{
  "n_layer": 11,
  "routed_scale": 1.0,
  "train_tokens": 399300000
}
Below are experts of layer 5 (counted from 0) of a mixture-of-experts language model. Rows are named router (the router's row for the expert), gate (a neuron's input weights, with its number), up (a neuron's input weights, with its number) and show model dimensions 0-223. Each number is 50 + 15 x the weight over its row's rms, rounded and kept within 0 to 99.
After each expert's rows: a language model's description of what the expert responds to. This comes from a sample of Wikipedia text that the model never trained on.

# expert 9
router:75 44 57 41 40 63 39 33 67 58 44 53 20 62 52 60 50 68 67 68 66 36 39 76 52 34 37 38 48 53 80 57 62 72 43 57 29 36 66 41 49 72 55 43 76 30 46 66 74 56 41 59 49 54 20 63 57 70 53 75 60 76 46 44 55 60 60 27 54 51 47 64 43 82 58 68 51 70 35 44 67 61 49 39 33 61 51 60 73 68 75 63 44 54 56 47 29 38 53 40 50 47 32 34 19 58 39 44 65 53 37 62 46 45 39 44 32 57 91 58 15 70 36 63 24 50 40 58 38 59 61 23 52 50 52 57 56 66 47 42 72 36 62 55 57 63 58 09 32 57 32 59 36 39 63 66 48 73 34 39 74 54 58 41 72 46 49 40 42 43 57 73 41 32 33 54 73 51 35 43 37 76 39 34 49 42 41 53 72 30 54 58 44 15 77 12 54 58 60 45 67 34 42 24 64 72 46 34 65 68 40 63 29 82 61 61 55 64 41 42 60 50 77 40
gate2:54 46 74 29 51 65 53 39 53 61 69 35 50 60 56 50 25 66 71 30 69 52 60 62 61 44 33 36 55 51 19 51 24 57 38 43 34 34 42 45 59 30 58 49 61 57 35 33 39 39 66 78 75 77 63 39 37 60 60 64 71 55 63 42 53 71 74 63 77 49 52 46 48 69 32 55 61 10 38 22 40 50 50 67 56 45 51 48 35 60 22 54 52 99 47 57 86 67 52 66 41 48 35 38 62 57 46 68 54 62 22 62 51 23 54 53 45 44 51 50 62 59 42 45 31 33 35 69 38 49 46 54 23 64 35 60 59 59 48 44 31 22 61 55 33 51 43 39 11 71 45 33 40 39 42 50 27 52 72 46 45 67 55 49 75 60 78 64 31 50 77 99 54 46 39 54 65 55 46 51 59 51 54 50 55 53 42 54 63 50 58 63 65 46 51 37 74 41 62 33 57 38 53 46 30 33 56 51 81 49 41 80 40 27 32 59 49 41 37 40 54 11 53 60
up2:60 67 40 71 39 38 41 50 42 25 72 72 46 31 29 61 63 55 48 68 41 50 64 46 37 35 32 34 43 79 46 54 66 36 56 46 45 52 46 70 53 41 78 42 47 56 67 62 44 42 33 13 62 31 52 45 36 39 28 59 31 83 47 68 51 27 61 53 37 63 60 45 58 24 86 34 35 36 61 45 54 49 22 60 55 63 47 61 37 28 34 59 58 73 54 75 68 60 59 54 45 37 52 32 42 32 28 35 54 45 69 42 49 47 42 60 50 59 53 37 67 48 55 40 66 54 90 44 68 62 28 73 65 61 58 51 52 80 45 36 65 68 82 57 62 69 40 37 62 36 43 78 56 31 47 46 50 37 41 34 47 34 60 74 38 20 47 46 62 73 44 34 45 58 71 57 74 28 51 38 53 59 64 65 58 56 79 37 46 61 33 31 56 67 46 68 49 41 53 49 66 52 64 30 51 51 52 53 61 76 81 56 52 69 59 42 24 38 59 90 51 89 24 75
Middle pieces or stems of longer words and names, often with c, ol or ac, such as Conserv-ac-ión, metrop-olit-an, Col, commun, econom.

# expert 5
router:62 44 77 27 41 18 37 46 31 46 53 77 51 31 77 60 53 47 73 61 51 43 73 58 55 53 63 62 36 38 46 49 33 52 58 61 35 28 61 57 29 17 46 44 88 49 46 70 35 39 54 35 68 68 41 38 39 39 30 39 58 44 53 34 87 56 54 71 36 68 46 55 37 72 59 51 43 39 68 52 51 51 45 26 66 61 45 21 64 67 72 76 74 59 33 62 45 54 38 22 40 50 63 43 48 30 32 43 79 58 36 67 39 60 52 42 91 35 55 11 28 46 61 62 64 62 54 76 42 64 60 48 40 57 60 55 71 44 44 68 48 37 46 41 44 35 75 57 45 45 58 62 49 33 54 84 53 57 15 30 64 76 69 34 56 36 57 33 34 45 28 66 30 27 34 54 47 28 52 50 75 67 63 43 38 55 57 53 55 72 28 51 41 24 42 59 47 61 44 78 50 31 48 29 40 48 69 54 47 47 67 38 72 67 58 42 57 69 54 39 62 34 45 62
gate2:50 42 12 32 48 64 60 58 49 49 74 50 42 51 73 40 30 58 55 38 45 65 25 43 62 38 43 38 55 74 32 51 76 63 52 60 52 85 63 24 38 41 51 30 64 55 74 59 29 56 51 61 62 22 55 60 52 45 24 63 55 34 52 40 30 87 53 55 37 33 54 55 56 40 51 32 62 54 37 35 44 54 39 70 64 28 42 61 46 67 50 56 16 31 60 36 69 11 71 35 50 77 38 36 54 51 44 47 57 36 37 39 57 79 51 59 76 53 75 30 37 63 53 55 32 74 50 60 44 52 56 42 37 22 50 36 54 39 52 55 49 68 37 53 75 47 63 70 63 32 64 62 21 51 58 25 69 60 68 70 40 57 50 74 59 67 65 58 65 50 40 67 78 37 21 36 55 54 50 50 46 31 45 58 03 33 15 50 48 54 48 59 47 54 29 37 58 46 38 51 59 84 52 65 32 62 48 64 70 46 58 67 42 35 72 55 36 48 74 53 44 40 79 40
up2:43 40 37 44 15 68 33 41 39 68 75 71 31 51 42 32 53 61 45 36 39 83 59 71 71 61 48 32 73 57 24 48 20 43 21 53 68 60 47 20 33 80 49 65 80 19 44 47 66 49 46 73 55 52 61 42 38 46 71 48 38 61 57 41 37 67 63 75 60 41 36 27 55 48 59 67 47 45 31 60 65 65 68 52 64 34 24 55 43 40 60 51 61 45 69 55 48 38 47 80 88 47 35 42 64 38 59 81 63 30 55 21 61 53 30 57 43 15 56 45 41 67 73 70 59 69 56 28 41 38 51 50 42 52 39 51 73 66 44 70 55 34 61 51 58 43 28 63 43 61 38 45 42 50 64 52 63 51 44 45 26 51 48 62 42 46 66 54 90 65 46 67 67 73 35 59 24 47 47 54 99 47 56 73 58 74 27 45 63 61 57 38 34 38 57 28 62 65 57 48 56 46 47 41 40 70 45 54 43 34 70 60 38 48 31 55 37 57 33 59 46 47 63 41
Single digits in dates and numbers, and the middle or final pieces of place and proper names, such as Guernse-y, Louis-iana, Slov-ak-ia.

# expert 8
router:71 31 46 20 51 51 31 10 30 41 28 65 76 46 27 73 71 58 73 40 38 49 63 60 58 48 20 40 71 44 70 44 32 52 53 30 53 43 64 48 39 33 73 75 35 45 62 76 51 33 60 69 46 24 45 46 53 44 46 35 45 52 67 65 53 62 38 66 68 54 74 39 68 79 55 48 55 51 27 76 29 45 51 49 28 59 42 31 63 55 40 51 71 39 64 26 61 49 54 34 61 52 79 39 53 75 41 68 46 49 53 10 60 50 50 59 68 40 78 33 52 41 34 47 42 59 43 34 35 44 56 52 71 44 37 25 64 36 70 52 49 69 57 80 39 56 20 49 26 29 32 61 45 41 41 55 64 64 42 69 41 75 32 72 29 53 39 58 42 43 71 49 57 29 59 58 54 54 60 46 28 56 60 59 56 39 71 28 59 48 70 52 46 29 75 48 16 58 59 58 22 45 52 59 71 48 58 66 68 66 64 31 28 66 15 50 49 42 39 43 41 60 53 55
gate0:40 57 54 28 56 39 48 45 41 42 79 66 68 84 18 45 47 41 26 41 56 26 49 15 36 63 33 37 42 72 31 50 61 29 43 31 51 35 23 36 48 27 39 46 35 38 69 48 54 70 43 55 41 68 65 55 44 46 56 36 47 25 32 34 53 54 46 42 48 48 71 54 48 73 78 56 62 28 92 45 37 24 53 56 45 65 67 46 75 55 32 61 52 63 39 77 41 68 66 36 53 44 75 10 42 35 58 33 28 36 66 57 48 50 30 59 45 63 72 14 54 68 29 44 43 56 59 53 54 88 44 60 47 57 30 50 30 50 30 88 38 38 61 63 31 54 33 48 47 58 42 69 54 50 42 49 44 51 43 55 38 58 27 44 58 41 35 63 53 60 34 55 53 58 60 26 50 61 37 46 44 49 54 32 60 40 70 83 28 55 35 32 28 40 64 53 70 78 52 50 36 18 61 36 39 33 30 63 68 79 30 55 62 63 52 46 64 46 39 60 41 60 39 51
up0:35 85 28 52 29 44 46 49 73 74 51 67 22 35 44 55 64 60 50 23 60 50 53 70 47 53 66 50 53 56 62 31 69 46 42 57 45 49 85 44 39 41 49 51 50 34 60 53 50 39 45 45 33 41 41 57 60 76 35 49 74 49 47 66 42 82 71 24 46 33 57 50 20 56 41 37 31 38 65 46 69 75 52 42 56 51 58 61 42 62 69 55 78 38 67 28 33 29 52 60 66 59 43 50 49 46 35 35 45 53 08 59 34 20 50 50 67 70 33 56 38 33 81 73 67 55 83 58 61 46 56 36 31 49 66 33 37 59 51 37 66 89 35 46 61 28 37 60 52 48 34 65 33 35 68 38 73 46 57 52 43 42 68 63 50 73 61 56 53 54 27 42 41 64 51 67 38 43 81 83 65 82 35 64 56 43 46 54 40 64 60 77 62 30 73 60 58 31 58 35 48 48 49 70 41 32 31 15 44 45 76 60 37 62 68 41 34 60 50 64 61 53 65 45
Line breaks and line-ending punctuation in infobox lists, tables and headings, plus the first tokens of new list items or table cells.

# expert 2
router:44 62 61 57 33 48 28 35 64 45 38 82 46 25 54 34 77 60 50 56 76 38 40 45 49 18 77 40 62 81 46 22 61 43 44 34 22 45 32 40 11 22 61 81 43 23 45 26 78 52 35 73 48 49 38 31 39 65 33 27 49 51 57 63 98 53 60 25 18 39 64 49 38 71 50 45 69 86 66 40 37 72 44 49 39 40 65 38 64 63 40 54 52 49 57 58 37 47 42 52 68 75 59 61 42 41 51 52 52 59 61 37 64 60 47 36 48 56 47 37 59 66 49 80 45 36 41 45 71 43 57 49 48 70 79 42 77 42 52 52 49 56 38 41 25 66 29 77 30 36 35 61 60 72 65 71 36 34 50 18 28 42 27 46 44 34 26 46 41 42 40 52 55 57 58 58 62 41 45 73 53 61 43 62 69 53 36 43 68 45 56 71 36 53 25 34 37 44 59 74 38 47 55 55 41 42 47 66 73 59 53 54 41 45 26 60 49 59 39 41 54 40 55 40
gate2:57 49 50 40 19 66 57 41 50 84 25 40 56 30 42 39 29 42 39 32 49 51 48 14 71 32 42 45 39 69 32 61 41 45 38 67 03 62 54 44 61 59 70 45 34 51 24 81 37 55 62 32 54 93 44 39 27 23 36 44 37 47 32 38 77 43 59 40 68 69 51 57 73 21 70 64 45 27 49 20 73 33 67 65 73 18 35 52 64 76 34 38 36 63 46 33 29 28 60 55 40 46 60 32 49 40 56 41 67 58 40 43 55 56 43 54 55 32 43 64 40 35 44 69 35 61 48 38 55 51 54 43 53 46 44 65 47 57 44 37 56 57 66 63 36 52 41 46 72 38 31 57 41 54 42 39 40 58 69 63 54 48 82 36 33 44 48 51 63 45 61 45 44 45 48 73 41 75 46 50 63 33 64 43 70 62 51 68 50 54 31 89 60 24 58 40 31 44 76 72 65 42 52 47 67 43 52 27 65 58 32 51 50 26 32 43 38 30 54 25 48 78 36 58
up2:26 67 54 45 84 44 42 68 35 69 43 63 44 55 55 62 31 50 80 31 57 49 64 45 26 58 24 73 60 38 47 59 45 73 35 58 55 71 28 44 46 70 55 61 53 57 70 30 47 45 81 60 55 45 40 68 55 73 77 45 46 47 53 69 36 54 72 51 39 43 37 34 57 82 88 58 64 56 35 48 74 48 41 40 58 57 33 72 40 66 55 54 50 40 40 53 43 41 55 74 51 41 51 57 33 75 48 49 47 26 28 62 56 65 42 44 92 46 51 41 63 53 64 67 68 51 71 63 77 52 20 68 69 47 48 54 26 39 40 54 63 60 37 23 71 28 27 82 27 70 55 48 63 83 43 38 55 47 48 36 34 58 43 62 78 53 58 50 42 77 35 60 56 25 42 46 54 29 29 33 45 58 66 55 46 53 58 24 22 60 60 28 77 73 57 51 72 31 58 32 32 40 42 49 47 61 53 71 64 30 56 63 47 36 40 46 71 84 61 52 47 50 44 53
Early pieces of proper names and capitalized words, often inside tables or lists, such as Rab in Rabobank, Alex, Ben, Serge.

# expert 1
router:71 25 60 49 59 53 72 38 50 33 31 92 58 60 23 68 32 20 55 36 42 37 64 54 40 45 39 55 46 42 56 71 68 54 48 62 75 60 55 27 66 50 35 47 71 30 48 56 70 61 61 54 72 44 55 24 36 47 38 66 69 76 69 42 54 32 64 47 51 27 62 47 63 41 63 17 66 93 33 62 60 67 51 32 31 52 61 43 47 59 27 63 53 46 41 69 75 36 46 50 59 53 52 29 48 37 38 39 41 51 61 52 53 65 44 52 37 50 46 43 24 64 50 25 63 65 46 35 67 66 79 38 16 19 67 29 58 63 51 29 40 91 59 76 63 43 61 42 51 44 55 69 16 60 58 40 34 69 55 40 63 71 43 60 39 46 34 58 30 44 36 27 38 43 34 39 33 54 50 40 38 59 55 54 67 60 59 45 49 38 31 64 49 68 58 63 82 37 42 60 68 48 37 41 56 54 62 62 61 46 70 64 73 42 28 43 58 43 43 52 89 34 66 33
gate7:48 69 30 44 67 43 42 65 48 10 66 92 74 64 53 55 23 40 55 39 28 45 45 59 37 64 41 42 26 68 69 49 60 76 43 57 30 80 55 47 35 36 67 62 61 50 35 07 50 46 51 52 39 54 42 40 54 43 69 42 40 44 39 42 50 45 49 33 52 54 40 65 56 58 56 59 59 51 47 23 74 50 64 57 71 66 49 32 50 42 53 65 18 58 29 56 42 62 35 53 34 57 40 47 85 49 62 81 70 40 58 79 50 31 31 51 62 73 27 26 32 57 61 43 61 57 48 71 59 36 20 59 45 50 41 63 76 33 60 48 43 68 63 56 39 44 31 45 56 41 59 55 56 47 48 29 40 79 56 58 59 65 99 39 51 45 27 70 43 41 29 46 46 53 43 58 50 45 54 19 36 66 59 62 86 57 40 48 33 68 19 68 41 54 44 41 71 38 33 47 64 50 51 80 70 82 48 58 72 41 63 61 54 58 41 35 50 44 40 34 35 58 63 55
up7:39 71 43 60 32 46 71 79 41 53 48 54 59 43 41 68 30 45 61 65 40 42 38 65 57 49 44 44 41 59 41 37 43 70 44 35 55 52 63 40 00 29 55 79 19 69 51 29 46 79 56 66 70 58 28 43 43 41 62 50 68 28 26 16 50 55 53 22 47 40 30 44 16 37 69 40 57 22 60 13 68 37 61 54 49 56 44 70 65 54 36 28 67 58 55 37 60 57 38 53 64 44 60 54 60 45 58 64 58 43 43 45 55 57 58 34 89 43 29 67 48 71 42 74 64 34 41 52 58 45 50 30 45 60 58 83 47 30 51 67 47 45 63 56 59 61 62 65 69 77 52 46 25 56 44 52 50 66 41 33 53 38 61 76 53 61 77 59 42 35 54 81 77 56 59 31 45 52 67 27 65 52 67 70 49 68 42 66 44 71 49 65 63 61 43 67 58 39 71 59 78 74 46 50 39 45 31 30 63 83 85 50 67 59 45 50 57 39 68 49 57 54 36 45
Commas, periods, colons and closing-parenthesis combinations ending a phrase or list field, plus "in" before years, e.g. "reference No.:", "left),".

# expert 11
router:56 32 53 43 34 57 50 20 30 20 47 54 47 58 39 60 49 32 44 54 41 62 68 45 44 67 34 44 31 37 95 58 68 75 37 62 68 55 29 64 38 11 56 66 62 44 51 59 38 37 64 77 33 54 18 29 49 92 59 41 67 34 48 30 41 37 26 35 59 51 61 37 36 89 43 54 58 73 55 66 31 43 38 31 40 81 53 50 37 47 49 69 29 51 63 76 46 44 60 24 58 58 59 49 13 39 66 44 43 55 56 38 42 66 31 52 55 43 97 23 52 58 72 58 47 62 45 82 49 63 87 63 47 35 53 52 31 59 54 52 29 72 51 43 39 83 35 44 57 38 43 76 41 86 54 30 52 36 58 52 43 40 49 68 44 40 45 61 42 48 30 59 56 57 49 53 65 48 55 49 68 36 67 49 59 53 51 51 79 31 41 37 43 41 39 48 53 65 60 61 60 49 73 45 52 49 66 43 59 71 47 42 43 44 37 49 59 44 63 48 85 55 62 56
gate2:77 79 50 32 59 46 47 29 40 58 38 46 55 47 35 46 23 30 71 54 50 40 42 39 43 46 51 52 43 47 48 44 39 73 46 56 68 47 52 29 73 66 64 66 53 26 67 33 33 32 00 55 64 57 57 45 60 42 67 69 36 42 37 53 61 42 44 56 12 30 43 61 33 41 31 49 56 36 72 64 40 25 35 63 55 46 52 78 54 47 65 43 40 28 38 22 64 53 56 74 74 46 78 48 78 61 50 46 71 62 61 65 72 35 52 69 44 51 51 41 75 46 37 54 35 66 67 53 50 66 61 56 55 46 65 39 53 41 43 69 63 45 26 37 40 15 71 40 21 55 43 44 35 59 42 62 74 59 50 54 43 26 27 69 44 50 64 49 38 39 54 33 40 64 32 40 54 43 46 58 35 63 80 00 41 63 23 59 63 38 55 53 55 51 15 51 61 47 60 37 47 49 49 44 79 53 36 57 35 29 34 47 52 63 69 62 36 63 42 33 20 29 53 40
up2:56 50 28 43 45 49 60 42 04 57 53 31 52 36 60 64 48 56 82 56 36 51 68 33 48 40 32 49 46 56 73 41 51 56 29 42 61 58 58 57 49 47 38 36 24 52 64 32 37 56 41 67 54 40 60 56 45 68 69 53 81 33 40 38 59 59 52 70 31 31 55 42 61 31 37 81 54 10 45 67 58 36 43 38 49 47 68 40 61 47 86 64 44 67 24 28 63 70 39 44 50 27 57 37 65 77 42 43 70 21 55 55 79 53 56 53 62 31 43 65 55 61 62 46 37 57 56 63 55 37 88 50 52 24 74 50 56 28 37 68 61 63 52 26 35 07 53 64 37 59 63 31 50 26 55 46 62 37 32 53 58 59 36 61 51 41 92 59 55 52 66 43 59 58 66 37 71 32 27 58 54 60 76 48 47 36 46 60 57 70 65 46 47 39 33 59 60 47 49 37 56 65 75 45 62 15 61 73 70 15 47 53 56 45 39 55 70 61 19 53 68 61 40 58
Bare spaces and the year pieces 19 and 20 in table cells, en dashes in year ranges, decimal digits of coordinates, and Cyrillic letters.

# expert 0
router:58 15 74 40 56 37 54 38 35 68 37 74 42 54 19 68 32 41 42 69 42 65 83 56 20 36 76 68 33 50 61 66 99 50 81 36 70 54 50 46 34 58 38 28 81 42 45 42 46 44 41 41 69 44 80 78 23 48 41 70 47 45 40 51 42 54 27 62 68 46 56 74 64 45 78 36 67 37 28 38 44 50 44 67 43 55 47 33 61 47 32 44 24 50 58 43 54 71 82 25 48 46 43 55 67 59 63 48 69 42 56 41 43 45 46 49 64 51 77 54 44 27 45 36 61 42 43 87 66 73 58 25 34 38 63 48 60 45 54 27 15 53 45 63 51 41 30 50 64 26 40 50 25 48 58 33 69 31 55 41 58 44 56 44 55 68 62 58 47 52 48 52 54 68 35 48 52 24 30 68 54 50 49 49 59 59 60 37 49 53 47 64 51 52 67 04 33 43 48 74 42 52 55 56 75 59 63 44 60 58 41 56 87 70 40 64 55 44 39 41 60 53 62 42
gate2:53 53 31 55 71 17 44 60 39 49 62 57 22 39 44 63 45 59 42 34 63 44 45 54 48 60 49 60 34 65 54 21 62 35 53 17 80 61 48 36 79 47 18 47 62 43 45 60 22 27 53 50 30 58 42 43 42 57 28 59 42 40 52 48 47 63 54 57 42 53 36 22 12 63 55 35 28 32 49 47 25 46 29 42 58 37 12 75 62 54 56 58 72 53 39 22 51 40 45 50 53 30 48 51 43 58 38 78 51 33 54 32 59 46 44 46 69 51 33 46 42 61 24 65 37 79 70 32 29 47 55 44 67 64 54 46 65 10 44 36 52 60 65 69 49 56 27 56 48 99 54 36 58 50 25 35 65 50 44 49 62 44 44 70 61 09 27 70 77 58 52 49 51 47 27 49 52 63 52 77 63 56 46 61 91 40 75 40 64 50 63 50 32 66 54 42 71 45 37 48 41 51 36 64 49 47 30 41 63 26 44 59 39 58 34 63 56 61 40 61 68 52 76 58
up2:54 46 42 65 57 61 52 48 05 58 43 71 51 59 11 70 63 33 47 39 18 55 85 68 45 50 66 68 67 44 69 46 40 46 63 60 37 70 69 41 53 48 59 44 37 73 22 65 56 53 44 61 61 82 68 10 26 29 61 51 55 39 52 58 31 46 73 50 50 57 40 54 43 49 31 52 37 44 74 55 27 43 47 68 17 58 48 55 42 22 37 29 19 48 67 56 29 35 39 70 35 46 58 72 45 33 55 31 47 67 57 55 62 31 72 59 38 27 66 36 38 73 46 38 25 45 54 56 46 44 69 52 38 59 56 66 62 60 36 52 32 66 54 45 53 49 67 54 36 28 53 59 47 69 58 80 39 31 66 26 76 58 75 42 64 62 60 62 40 53 49 67 63 57 56 74 64 50 75 53 49 58 76 56 36 71 35 47 61 74 72 43 79 60 59 58 49 68 45 55 43 60 54 38 80 43 29 42 52 36 48 38 53 25 54 39 64 62 67 32 49 50 70 23
Articles and possessives before a noun, like the, a, his, 's, plus adjective suffixes -ical, -ic, -ational in typical, Historical.

# expert 7
router:45 63 51 33 77 48 23 36 50 49 59 55 46 78 69 35 45 49 51 64 59 45 52 72 43 52 47 48 44 26 25 33 26 40 38 51 19 44 50 47 37 33 28 72 64 58 52 47 63 60 50 42 58 71 52 44 35 43 59 60 38 59 54 55 36 47 22 36 52 46 72 53 65 60 58 60 32 43 05 28 41 82 85 57 56 44 62 86 36 35 50 66 41 52 30 72 44 45 72 39 58 54 47 64 47 54 52 41 71 47 62 49 69 39 53 70 57 27 47 60 68 56 35 16 48 49 51 70 42 55 43 64 49 31 68 61 76 42 79 85 49 42 71 65 62 53 29 56 42 50 28 64 46 54 27 47 54 46 33 60 36 85 53 21 43 41 68 41 40 46 54 60 51 47 36 50 41 57 47 35 74 40 42 61 59 78 51 48 27 53 67 41 60 82 65 45 44 73 49 81 54 66 71 61 84 32 56 62 52 70 32 51 46 34 44 45 67 29 26 20 49 80 32 48
gate0:39 73 47 37 45 37 55 43 60 61 39 60 47 54 53 48 34 47 16 27 45 51 52 42 51 57 32 44 43 32 45 26 77 35 36 69 48 35 72 28 26 42 45 47 11 64 61 66 54 38 64 46 43 45 51 75 45 46 53 34 54 32 50 29 45 59 62 28 86 50 55 41 56 64 63 54 68 43 35 75 58 64 62 22 34 25 35 55 55 52 33 60 25 74 67 40 35 48 34 28 58 60 55 32 58 56 64 71 58 39 57 08 38 67 48 63 72 55 82 45 55 39 52 39 64 47 61 67 45 54 55 20 70 47 56 57 31 72 58 08 59 48 24 48 59 45 19 33 42 39 56 55 67 65 62 60 25 46 15 30 28 52 57 57 70 54 71 75 49 36 67 55 57 44 65 52 32 46 27 36 37 56 47 89 33 41 34 55 49 54 80 53 59 60 54 45 50 51 54 61 36 43 72 57 65 82 27 50 47 52 30 46 56 35 33 62 61 42 41 17 51 48 34 48
up0:44 47 49 46 55 52 24 53 35 32 29 76 50 80 61 59 86 84 23 52 38 54 41 65 29 41 53 34 45 32 33 47 42 60 47 34 54 28 65 51 23 58 68 49 48 46 45 14 45 39 77 56 50 75 50 44 64 41 54 67 58 46 66 25 73 68 45 63 55 54 10 56 78 36 53 27 65 28 41 81 61 43 54 43 61 51 30 55 63 61 43 54 44 62 41 45 51 47 72 29 62 47 55 48 47 33 38 52 40 57 53 39 37 45 61 83 63 14 47 74 46 48 34 52 52 41 46 32 74 46 59 45 50 57 67 52 48 36 56 59 55 43 56 37 58 64 21 40 51 71 55 67 34 94 70 49 59 33 54 37 50 54 37 55 53 25 32 47 47 61 89 59 50 33 60 25 72 23 43 39 41 43 53 64 58 44 52 40 52 39 70 69 55 49 44 39 59 33 28 45 47 53 67 49 38 35 18 38 44 68 22 58 34 54 78 79 52 76 46 48 54 86 61 50
Word pieces containing l or el, especially the "el" in motel and hotel, plus starts of media words like video, Film, in film and album articles.

# expert 4
router:54 21 25 36 42 38 27 21 40 54 41 53 49 36 33 57 32 48 88 56 43 35 58 60 52 27 59 43 42 22 38 60 80 44 77 75 58 73 51 41 34 61 64 31 46 51 46 26 48 30 56 75 69 61 15 64 58 50 42 51 31 62 41 48 57 33 41 30 25 48 23 78 65 47 50 45 50 51 40 46 71 73 68 69 57 67 72 52 72 36 34 33 46 74 56 42 83 69 34 50 45 30 49 58 68 56 57 44 64 17 46 20 71 43 53 52 45 28 38 33 62 54 63 28 50 46 53 40 31 69 59 58 56 27 52 50 51 15 73 52 44 44 28 50 39 66 31 58 55 63 51 79 65 43 77 47 51 67 52 56 49 46 35 47 43 70 37 64 58 66 36 68 53 39 54 71 52 60 52 63 49 63 53 58 61 68 55 44 56 52 64 35 56 65 24 54 62 29 40 66 44 52 53 30 28 32 51 33 72 64 80 61 71 60 66 57 56 45 72 39 72 48 66 19
gate7:57 50 57 21 42 19 70 41 37 48 44 51 24 22 76 36 59 42 34 15 25 54 26 36 52 46 22 39 59 47 58 56 70 41 52 45 61 38 47 40 49 37 54 72 76 37 68 69 59 60 49 48 59 55 19 26 54 52 25 81 72 48 63 37 55 49 71 62 69 47 38 38 34 23 49 27 61 44 58 74 58 26 50 60 59 62 69 58 49 29 37 44 36 55 55 59 52 32 51 57 61 56 61 73 35 40 54 42 45 62 37 16 71 53 52 56 56 59 66 36 36 48 74 44 61 39 52 50 69 72 70 45 53 57 49 64 72 57 47 48 17 65 63 44 17 60 31 54 80 57 66 66 39 64 26 54 50 55 38 27 29 35 44 48 33 46 54 60 27 39 80 50 59 78 62 99 34 24 47 44 28 56 44 46 07 41 37 45 17 49 51 66 62 64 43 45 43 54 44 40 55 35 38 46 50 64 48 30 51 50 45 54 64 50 51 38 71 55 40 66 45 46 62 68
up7:21 63 37 59 50 54 50 52 19 50 66 67 46 64 70 50 45 56 51 61 59 48 32 40 39 49 43 72 33 63 71 36 11 60 53 59 74 31 43 45 70 48 62 39 65 45 45 49 00 59 61 41 41 44 46 23 64 65 61 51 48 61 51 40 43 50 41 28 68 37 72 48 73 29 66 61 39 24 62 51 73 45 40 62 44 45 56 83 68 16 62 46 69 53 69 38 40 39 39 42 77 59 36 62 49 56 45 30 40 40 52 56 30 42 53 65 71 81 62 62 43 41 37 23 56 52 81 44 32 69 60 48 51 46 46 60 63 49 36 69 33 58 41 46 36 32 44 65 46 33 37 59 43 29 31 38 53 59 41 45 59 42 39 53 31 51 50 61 51 45 34 34 63 58 43 74 71 24 49 81 64 66 59 40 41 40 34 23 47 60 52 40 56 80 51 55 66 63 76 67 25 40 64 32 58 67 32 08 50 62 53 64 32 39 39 39 68 09 77 54 60 55 44 66
Closing parentheses and quotation marks, plus mid-word pieces of personal names and words, like Sam-ar, Joann-a, glom-us, bicy-cle.

# expert 3
router:55 42 60 38 50 47 52 67 63 42 30 19 46 37 65 24 31 58 43 62 31 34 62 39 34 47 59 70 51 53 28 62 24 53 50 51 32 56 20 22 29 34 38 77 75 47 40 64 66 57 34 39 67 46 54 43 52 46 39 33 60 36 43 55 90 17 70 37 45 48 62 39 57 60 43 27 65 56 66 26 72 61 59 50 16 61 69 22 35 47 30 43 41 47 32 38 71 44 35 57 28 49 50 34 26 28 56 47 71 44 61 41 61 43 56 47 81 43 41 14 38 42 64 41 42 50 39 66 44 31 67 30 48 56 42 10 54 59 62 71 48 44 71 57 38 17 40 58 39 57 37 63 22 68 66 40 44 57 37 35 51 55 44 25 69 54 27 76 26 38 29 51 28 47 52 60 77 65 43 50 41 64 39 49 69 43 29 27 35 38 35 44 45 26 62 64 40 46 54 48 58 44 47 69 27 38 53 58 71 54 51 26 33 48 45 72 49 42 34 59 70 59 57 30
gate0:35 65 37 33 74 48 43 30 35 64 66 37 52 42 57 41 84 59 51 41 56 59 65 34 51 55 73 70 72 60 67 48 63 47 39 43 75 19 39 52 34 33 38 57 60 56 50 35 74 58 61 37 61 43 61 58 71 60 60 60 38 11 63 57 31 17 54 34 38 57 52 48 82 35 49 65 40 67 19 60 45 60 35 54 60 91 44 35 43 44 36 49 61 80 50 59 44 29 41 66 49 46 61 61 69 56 51 57 30 23 40 51 63 37 45 70 36 68 56 41 71 61 35 46 49 53 51 46 58 25 68 64 48 42 73 42 38 34 22 43 95 49 21 21 22 40 33 45 49 63 24 49 47 45 64 50 24 60 73 36 37 56 23 42 87 31 61 40 29 55 68 65 52 59 68 66 62 59 65 48 40 43 44 75 45 55 56 72 62 59 57 39 57 57 60 48 46 46 44 73 65 28 36 61 24 59 36 45 46 70 37 46 50 34 26 57 51 47 61 57 64 32 29 60
up0:29 49 71 32 39 31 54 65 24 30 38 76 61 51 43 64 53 61 79 56 50 57 43 29 66 47 48 56 56 39 54 42 50 51 74 63 24 39 51 61 58 53 51 65 54 41 59 65 40 52 40 61 49 72 26 46 56 53 58 42 70 75 60 64 70 34 37 37 47 67 35 62 45 85 40 66 40 36 75 72 51 58 87 35 39 39 69 67 64 62 32 69 21 47 61 45 54 22 34 53 56 57 66 45 38 29 54 41 50 38 54 38 45 34 38 59 47 51 49 59 35 35 76 44 34 65 49 54 35 82 36 48 68 78 77 65 42 62 29 39 58 42 39 56 39 56 92 36 70 41 64 59 51 47 54 70 53 55 55 34 45 36 49 44 20 60 67 36 53 45 70 53 66 59 52 44 47 41 73 65 50 29 35 66 42 67 47 36 70 56 56 59 65 77 41 35 70 84 40 28 27 50 52 52 13 36 10 73 50 30 46 49 68 74 51 69 66 26 66 44 49 60 44 77
Single capital letters and uppercase pieces inside acronyms, abbreviations and all-caps words, such as WWE, Ph.D, USA, FC, and football positions MF, DF.